From a checkpoint of a small mixture-of-experts model trained on Wikipedia.
Size: 8 layers, width 128, vocabulary 8192, 5.73M parameters.
Experts: 16 experts in each of 7 layers, 64 SwiGLU neurons an expert, 1 pick a token, a sigmoid router, a shared expert of 128 neurons.
Training: a variant of Muon for the experts, 457M tokens, 3487 steps.
Below are experts of layer 5 (counted from 0) of a mixture-of-experts language model. Rows are named router (the router's row for the expert), gate (a neuron's input weights, with its number), up (a neuron's input weights, with its number), down (a neuron's output weights, with its number) and show model dimensions 0-127. Each number is 128 + 24 x the weight over its row's rms, rounded and kept within 0 to 255. Numbers have three digits each.
After each expert's rows: a language model's description of what the expert responds to. This comes from a sample of Wikipedia text that the model never trained on.

# expert 8
router:152121130135172093082134090109169096103092142114154130134161173156167097150144141167147173108100120163122142105140174112146119115102093133116138141089106143110107153138122147124124128107123150141136096101158146135151121089124107156107145157152115136125161166126153162104091103155142105115144149109133137139101132123156101128093116124143102147133140155162147153161102080173109092105130
gate4:112105130133113086137148110107108110141096154061090097112180148148121093135130099138108148101157080138166137142131157133142109102137096126138131070101104130132141130069126151123109127137173101095125099149124107152143108130147118141171134162121135154152127142104132134131144177132138094123122125140097173144085130131167137121097134176095124138101133093111141160107118116156134163109110
up4:148090172148147130099106134117133129143102152100126144164134136107127164143170155154090110101136123145080128103135142134151110101137112100095172133076114122127126144157093122122121154137150130119110184146121103143173127117121107141136118153095135116148099125127093127079116112182089166115111120105125163172087142118118119137175088141139115135127120114161125163095104106109091084116122
down4:145108148096125134128105124152151099135122139111151121125141181147174102115095170082153141106126133143096099069139135088081101109141135105100158161150153103169142097116098096138155160121163133083136142123120157141147165145133116139138101148165158130152093096107123103151108124142127149138144128105107123158101098126091131114139087101097116146132112155179142147127162160127099121120134
Paragraph breaks, list starts

# expert 14
router:108126119118132100125106122112149115135129127145155126087138104096144161109170139128117172125151139126158112160111180127129094144128128113172081136092111120129136134113159122147136112146123150105136109137158163118133133124111123135128161150141123118127103146164123138140107163119162182150076124142160109138131098112192092093111113158186113171127128133103166133121130103196166107096095
gate4:095127084121151132169138110129149123113076156104083136129170126156107097122117094115159132097157088122135139116151129120127115111147104128149147132109108132170098128097139166143129148140188111097130086138087118147139105160144100160134102163154141160110087149129157111106128136103146116145116121120100149146118100155173121136117151172118164176098145100113133186129124104124119121126089
up4:135086145133127140175127099134107122112153149098054140179129125108115139170147158130102111088131121125108135119112159112138118081131109127129171140078130123125145144136105129134113149122131109112104180169121118142141124131108135132149109157148130132166073100123110151121126088162105180114136145122119141172077158090096145123126132112127112160151133156176148127094115171121103115106142
down4:158112115132089152102112099149091110109097152122139091139155165158154124148070121133137121097126088116118100100127135094098126106159166113161156110100145100178142123109108109150138155090141094110124128135099133129141143090093136104119133148187124134148087106108142120113126134129135156147180115115148139162115117150136154139168131130089131136126119081155134177130118183109121128152156
Definite article the

# expert 7
router:124129120097203140099133103166176171130117081156109120113092138130171147128144129146182101135117143128118142143084150101134104128110131151139146091116114133135153088129134159133120120096149131143094137119112118140127106088217132121112134151146102130094127129152114169135162121142122139121136101109082095121102134073155116122131113161129110117101130146102095117108131124146156132139095
gate0:128111134112097136114140126120136170119125137090126156107150155101141116084143077101136147110157144152101128187181168152136137167131105186163149099112115119132108178115143144131069129107147125094176116121108123131126168135095119104113147148143126084118162148143087141129147155111170097128113131093093113154112125131135158134125143176167119122126135145100107140132097147132102127124122
up0:133093144131152146102148129098141114152129143081138146116150166137121104085120142139128120152116117094097110147135129114114111111096108147108144097102111128126087107154163087160100145137110161093150163131127069125087133093095129109133133156141131097115114111137137151110141140137142109146064121101100172128142089094116142167118108059105107152168169132088135134125113116132131150101152
down0:117158154126179183094162121111118165124114119155108120107151139109143156086089147160102078155100109106137117167160115158114110125109097139111141087143107132146094144160150140125093104126054110108154094150125112105107096163143127092116119111138133129109160120133111113135128137127149157060107088132113177156125122126116119127138136107112148121161120133091138138138127103137132140124165
Capitalized name starts

# expert 2
router:125185117130133104142096123131152151128133130114163117101146180150105137155123163136131151118146180151087137122058119118109114116133117129132096105102100128152120157100136123117135150120109122099131128121146141104097104087127143099123127164120103162115095146192105127141093145123153110163162140102188137126106103162149117116143133149168130108168156121143149154138084105145089133094116
gate4:112098127119136133141098106128122142113124153106104131159165153152103096147136106119098145095168101086095122127137154109132113120168109133127158072102113129146115103075115155136120159152136136149098119139077111137147103135144109163142114155112117138156092136104141121126156173098147134141144104159097123139108123122181104125066164134113183126107144068116123167151117124131119141099099
up4:125107131139144147091097128100136117126150150098100150201126131115116145140176128136122123090095148108084128123128181152121118114153124114121173137085107107145143148147105122152103139109136119100160178173141116160153113142132143159128131143128124148162121101121091147105145097172075182133111124077138144181091154107099134111147104156142132140155144154148144146130112124123112142113145
down4:175104099142140125094111118165088108105107131111162086114111148125149121177100157084137123105149138130100082118141164120065168134105151136137133113142141112152146112086122105159135158098165126083141131160129116109124158118104148136136101166169168166142094128107141113095133132114137131138132135116152172137140103148123153146140108090102117103156146103182135153142124158138124153140148
Parentheses, decimals, prepositions

# expert 6
router:157133090132118073131115102102115127112115101120181066149136146117136113132123129135146149129135102123132160136093167106157113143077116109144113146139085128140133136129114122098168155130163134080150151155156171131130155166143118119097121167130119097150106162110139125147130107163133134126119125117119129108079070150126078110152176116120098110180098129147159146148135123111115089129132
gate0:129131102114079142110141126118153124097144138109111135118137157089119113072163119105141157116152160130123147187164158151134153174150119146145137099116100150143087167115157171109081142110110158091155123117118168118144136119092121117088109122158124082103160157142096149107164148134142102118092120105132127169116105133118111128165110129132084133137144142102142133099151105158099121135163
up0:104114133108169168064156137111161142148086119078149126089119143109123119125117171129119092134100107118109126128148099124128179121097090159128131125137123125157112110167198120122128129135109115133139129167124095127106103125126154114138123125116140112117140102117127150141122121113146127127068143109109170132110113093088152166132120089085165116179136144094142143124113157104168115127172
down0:112134120120146164078155139121101156129144090146087107093133138091120125081117136141087130168111101115126148111159121149136121133115101175135127106139148131132095148180143121133099118114067115114117110170122124130146131160146110122074104124112137130146123126129094131105111122114115126033126107099117163130092126127103130117132146146139145110142125159077165154140092095120106131110169
Year digits, table cells

# expert 11
router:142096114161159103132125086099113138103126163115133116151162172100133131116108109170112181138177127157099127121139137127144124144112143119095094133087107156132148117069115159101105140092094158141147145115093138096130114153150138151105133148162137131124071175163158125094094126168134121147144137145126139172105090147116116139106122136136114110173128117144111152149084143123166140131115
gate0:125116116156104138116115126112151169108123151083103124110142132081113112077145110137125144101135111138099128167195133172120148174121126144155124100125100133143083169137152161103103168097122127127163108129109148122165130110100139127092162124144154114113130165128086172117159122137139129107122117090120151131096097125143108160116126121167090122181152109117128148112136128175118158121164
up0:121112114127164134071105131129137150133107149099139151113125146101141133141112140143164086160097137132096136119113118099132158129104073099160142116126107117121143111178187105154125141119102118124145153137133058139090118118122153103138109134122108099115113108128157143146144125118115104149116121105109177151134112110108143186126145075082126130143165132065134140137120142107124133081172
down0:099150114131129180098138113130112132112136126146103102108136127075156162037131138161115118137148093106148133147170107129116103166130150153136114072121123134162110158164142123137109133133094129127113110189135110109113121159149117089097130120121128120118166116121136154141139123120146151047138114106111176131123114122142096131127150097132150104144124133114184154152115123140121121108152
Prefixes and date numbers

# expert 0
router:141183099145169124090101101106118154145134126127113111148131165081153100169101141144111158127119164130142143169140187122130116132116119143146133133091126166141165160147148135112160115125115166124124168134120119114120132125147160162122137158131119108160126149111159158114111158138085162140119129105160090138099130144153112121106109121152156102120155160161116111204151144153167149154115
gate0:147143112132101135105146137104120141129120140102129116137170146115131108070137108131116171095154145132148155165190145149141152161129132159156125123137116137110110158126143160117071139120132146082168116110117114110155139109079123137083144141118099087111170118151076177172165091152148101146107141074096114132102115134145116162113140154156125129130117108100126130112117137146123141164127
up0:115080103124129124098145146136143118157105140104164177089148127103139103107122147159161111138108105125102089133116156122109143146117081109134131145122132137123132088134194118138114149077124119171135155151133079137107131113148172103143118165141158093111103112164120132101134124126128108095108095105092187150129112106125144166125117080095153134143156149083136139166107135136119097135130
down0:124121125145150166083165117127092169128151109155125127110125167126124155081125131157094120168107097117147127116176110138160082141137136157143092098144130146135104128176124107122119108113102095111106119175117122090105144149110106103121148107117140103130151106138107123131154119144146154038137126099127157133134101103100129130137181131157158108133128156075151139149123108137134098140154
Coordinators and place names

# expert 9
router:157168143084123100114133121133147136080125188111090124094101117167155149121118148164128099090116101097111184132127133078145125145129126103138097124139141091140170094063131123126140143134128127132121130141141150166109126133172144165088146156153130125127127168116169153135107116148094109136137137103129106180127147164151131135121114146155126114117105135124135176148146088163138106108116
gate0:121154128130128113104144132133169132118150130093112124138166143114113088078146091122096123099147139135100184167208120119127138156132126156164127106111115115158131166119168168121120149122117134100159123131119128131109127120097140089052142116153128099127135140142118169126167133131155128125131139071128149134118103109124126153139130118201127109106166152098117137117115153141108148130161
up0:108122114104154141092112123125113156152119145111135124083171162120129101125116147113128102152095127145104126142145128135146128151093098118133142095117130123137126093169168121155112122145107140121119165144156072135145131129154127101137119155146153112128091132116148151122115125119155098112085117061102161154138083143098119186138143073086127150186147136082124144096109142142119152106170
down0:117119141117164146105168139135095180129107119139089114129156137092121142096105126160077113126084092117134122135179104122139096137123139155104121093157121151163087145141147127108110121110095112122130105154127116102139128132147151122073097125122134092149144092127131098154130116101150126044109130114121183152124132120114121140130184137136157115157117121103153160145087124129112135106168
Name pieces and day numbers

# expert 13
router:148129106126120149141117048101126107105119143105119129161125128127134119120146127182132172105155136110115156110140098160151148153142082101122085131139131147157119145076117146130108144104154124118130159123102122141093127147129124105140128125149123107101141142174120138097110107095138074126126139170112116186144133180099147125079160180119117147148081136085134147131123106153156124150120
gate0:091134116166083146120139121122162145137133139111098138094168131079118102080135096129111129125129130144098139141145129162101191160145112158139112127110128131127107174112148172131070123130106113125163169108137117136159107101102145121070138150133117091130143135134116189137142145134134114128102136058156127129118089115126126138126146149169115145137152142068116132099125142137121139141158
up0:086087130085125141094107139130133132141111130098159127097139135146125136123097162154163118142104102150117128118104100104148133114103134129109121107105127102159111116168177097121126138120118141168180157153142058160125121116142131108137105161131132111125092106111144131130117129138139120143083129097115170180120083097123123165119134102064149093155164144092136160090122139114132121099153
down0:117150127128168168086151129136074153151141109140121118109160145101143174101145120171078118136118092113158131105191114152140088125145112151164121106160146144128113160160139123133115120103100104132085112160127115102137125158174150091087115096095146131115142117098141155137146096132148126066123102114106182147128126124111143139135157145133160127147115152097131142146124113132126110139167
Word-root pieces mid-word

# expert 10
router:193136112126141106119129070091142153117109091133168127164146133183133125114136169133129142125109116106171137167128117097131127158121107124121105152065125123131153125098131155165097115133140116110123112112151109149102121129135138139142139127127150134097109145157086120130113138192090143158106153146164085127142110127140107093144171125152110094123069114141152122115110119180117134145098
gate4:126119119123133147159119085108104112117062139112085138120167145127122103155090074153124135122165105095143104133123102121125114132189111160111143102132100138112145124102127144133103111136169097087111101103099105136109137131108123161101114138140136135133110144114165122114119149140124110149150117155103159145127130113190111119089157151104112145085127072103145181130085129116083138119113
up4:101081132169116133090100130096145126130187131078102148142132122092108117139181148137074102094139133126120133138119152135142115094170123133100164133101136139142135139126102130132103135142133107131108182147136152154156167134125109157154093183125118132155095109152119126112098117176086171119139136112126133162074140114140131104128139135145135102153144145172135146107089134096133148098141
down4:149110142117109146143077117157119108113127144068132104118139185129139123152116142115165132095135122129074075080150156102113126123120123129122154138132148080140149121113138095131156145136173094081155145138099107118164146100082118130126099169175150115145110118152147109123154124085124147141147137116132132135140096152154116141103123133101153103160089117153149148122141188097128137158132
Verbs and auxiliaries

# expert 15
router:141137145141137119157134104103158113114102155129123130150164132172122101099112125140106127108111185149109119124113145134168104181142117125154140086150109168146101127122118142135149127138142132115112148130116133102105132164142155134105117119126097079100119157159131123087128085118096143099139116112109103175122051097124129145093121151113100167111081124164085147111094097162104143158120
gate0:138148111143112132099129127104156146135148142124120126118141146088124154082144094112085141098153163130127143151176124142115147164151113153147121080093105138142106178137137162116077131099100129123165124122121128134121141135066131101084125154162098094109146144153089167120158128125165094126116125092102119135106083126109149112155113143166107150129138143086124162130103139112108148129181
up0:122118089114151138082158137134120183133116154091166145119115143111124150113117161177114125158106101133110119129148109136117138120081099149137167094107111108149134102160200107128102131121109132127139161130143085170112125137128140093109143162131150144146121109137110115137134150121123117121085127111121164147138117083109131161151156058076130123163146150080144145112138167144146142111144
down0:115139108121164164086168131147120174119153109137135118075151140118109137125126125155078130159118092122132139109137141150137071143147131156118129090128144133142111125131135139104122139142091084124111102143134113111113141180151115120098116121093145128110155102128129130135153095129131115034121095098071191150114140124096122112122135155136154140160130143081134165129116114141124104122161
Early-syllable word pieces

# expert 1
router:161109136121141111124114124078125115135116124117114139110164121146159125138118145136132127066109132166114141137141167142137123119082077116141075149085117111137105110109135117126136101173132143135135131122152123058160129102127125134113139162154102154173050118105171137098080126137121157068134118115133107118129118115087106107118127113113118123135189116133141127148119163136155127131157
gate4:106090100126095143130148101114114120102101128136110124134134124126121062132121108122116151085152092097167128135127124135132112123152120139125133083101096133124113140075146128151109137131150119117063105150093113113152118128130093169150080170137127124160083126090153137114167180130126121135099114130110130180090135142168171120090165158111145132093143097099109165127116127136129135132102
up4:138095152141155118092124120121145131128155149138089149143082098116109156124181122140124112073104118150085130118099161140152083093153152108139177113052122139128143142115098130124121147123132137122095165188123118141148151142137121158161133163111140134151077107103077135108105107159128150125125144081146147160091136111102145128145121137120119129162125157150120165107123136132107128103134
down4:141092137112105121115140096124123086103092130079122093135143187168160093133102175103152129098130131126100123103150139120084138120130140134122159129112144095157117112129122075118155149089132112088135136103097112103135125107127110114126115186172128133149117102120159134139136125108099175106157123125110130154109110120111155135140153115103124122159119124204147152106158181109127111149151
Head nouns after articles

# expert 4
router:137144121155123092155139149109153112116102145128132089143177138106138095182086142153155187096097171125120122148143155172140078123122046162146126087129132108157098150076142150158116123080114128133146138108164125115135123129128151102127164128111113101094093138145138146077123108140156114147094116115134125152142118126116113146123151120125111140122169105140100142110144112140127126118143
gate0:153117130142111135118112152111170141111132135104128130097165127109123123114159101125103160127153140148098151167167159160119173179127092151135123071098100151125117186119137154072087144105114131133137126098118141145138115150077131086126121142130126114097128164144085161106155143131155124135122128100125119128062107099128123121154162149169102174113115131112124114119129151167145145117149
up0:117102090124147139085112145150126142141108167093147159097145152124117126130114164137164117153074115128122103106137126100138150120118113117130133122122101106148125120176181107155147111151098118145166160152125064138097110156146132081138153159105136098118109133131151112133133121146133106114090104089099189174138097096126142182143128105085137121150145147089118117131130156134140114099151
down0:108119110147154179087161130123090165129168130140102115105119129116133128085133160136078126160122089100135140127157082115133081115121129140147129093134113123143092138171124132112103112148086095115099101189135108114103129150154095099108114119102127112119153103147117133133141123146134144034134103115111172136102126136098120123128150125120137118155123115089142169156095112127130118118153
Infobox field labels

# expert 3
router:119155116072158120119128108137125075133124159134131116123139153108163160124161104150139164116144104115112165124085161137174146159118106124141140104097158145145096121101117152123141131115137107156087144127168093111080100093126139097121092133116101130172107134151137114141086131166092121138109097116167134161137087156133145128087135114121111115147096140186105132143101120121122102137079
gate0:134160143121117134089106143124152155080138146097126156089160143095135104067158102104129145115146161143121151185162142136130177176141114150111138095123124125139088183113146172104089142089108133130153136097156149122105115117093151124073145123143122116118144131155113128116149142133150111141130124103124131151103094138144134155160150162166095133129181125103149127113120140120101132142157
up0:095098129113162124088150141114145144145132140098184128113148158101134104120098140159142120151091108115102132119113157094148161138085085130136150110113118098121113116170201067136126116126118131113148135135131085145117154119136143104130127144143135090122146105156140140117107146113137131132110130077098161158137110120115148178122146096085144101178113146066115119120109147123158121116156
down0:122179134127148163073153135134113141117120138143108100096147152096091139058161150142080106153133107106146121156171128162133070130115103151142104113146116146128127166158121144110096110093078121107136121159146109106118118134136103118096112108105135115154116133093141136131131133099149111082120103125092185137092121140131111138101162140118135133162113143090134128158114100137118146109170
Numbers and acronym pieces

# expert 5
router:148124156146097088086123123133155122117110129111100104147140149136191149123173136146162118128137121162099135123125118108123128122144119113098109110107148104148155121113152116146120081120160146155122173137155142115104148115166150177115131120134127130124114126131139119106096139128088120141082098105135102078075142148169075126135159121184120116157134169161151106145142097130081086147109
gate0:123165106140094148105126110128113125094143135084111136114151126108136137096157103161098160125152130116118128167179152122136153173129111150184109094087142152136122188121145148106109167098131152132151137093102149131118131112080125127087134116138124086095176118121092163127147142116143103156106151097133136128104107129170125159101111148172098145147125134139117102122122144142116143148186
up0:101091122116132146088111120119129137165107162083149132102141149107130133100123162120148174186107110130127155131121131125126160117118114133141126099110120120156133092173176104156121146162092134154151173118125081109080136122111124097123106127150156090130118128136127135130111156139139145113107111121103174123131098117118150182168123097070141113167159141076150116173111158138138130130138
down0:086121114144161168103150126134096166105151123148092132106136122095113144101140120146102117136142109141118141112135134147110085137147137128102104094152126160144100146162118105096099128142088065141114106182110108097114150158135110095080109131117164105109144108113106142155154122126128123067097114096105182154103111125087107098130155117150128130168097122104136160135112103139128137113167
Non-Latin bytes, diacritics

# expert 12
router:123151108139138119107142042100173143147128114093166079143140127138131117106149154132137152065157109154144107140094127116131107134105157166104132131120151138129165126100141170132134122130103126131091144130171150121125106116107153113135107185172091139168138145113146144108106107116142141127157144128158119137118135115137098102108132108114135162144147109159153159160077093143111089105145
gate4:100121104153138102124139090120137151121095113088106138138150154138130093131109095144138124079161082111128108141143120118125111139108131129123148073119124129149108128082117153131094119116183105082103087131117110169141122148125120147117122178125163139155114101128139132053122157114125112139129121131085163154089126132146101129096146162089175145091146073090129138126119131120113139138112
up4:126108105136126132088140138120105126120175142101080121175099149095115128149162148149101096068120126129127129107138144126174108099128146130099162136082125148155141151114084133120144162165137144091095136186110141126140125160119109162134118124162134148153113126129100129119117090164097165139124153076124134152064140151080092125133113142145118103136111135123133139147084149116096140126120
down4:154119147110106127133124108144126089091068110084134084123132175156181137154095138105126096092126140131079115087194162105098145103126167119127144112126154094125127128121109109160119170113161116082110153125104118137150144100147130135157108162186150104133111117095120139105157108095125158127135126114151133146132127095121148149134143116081145138136127134162158142112135109126096125133125
Sentence ends, section headings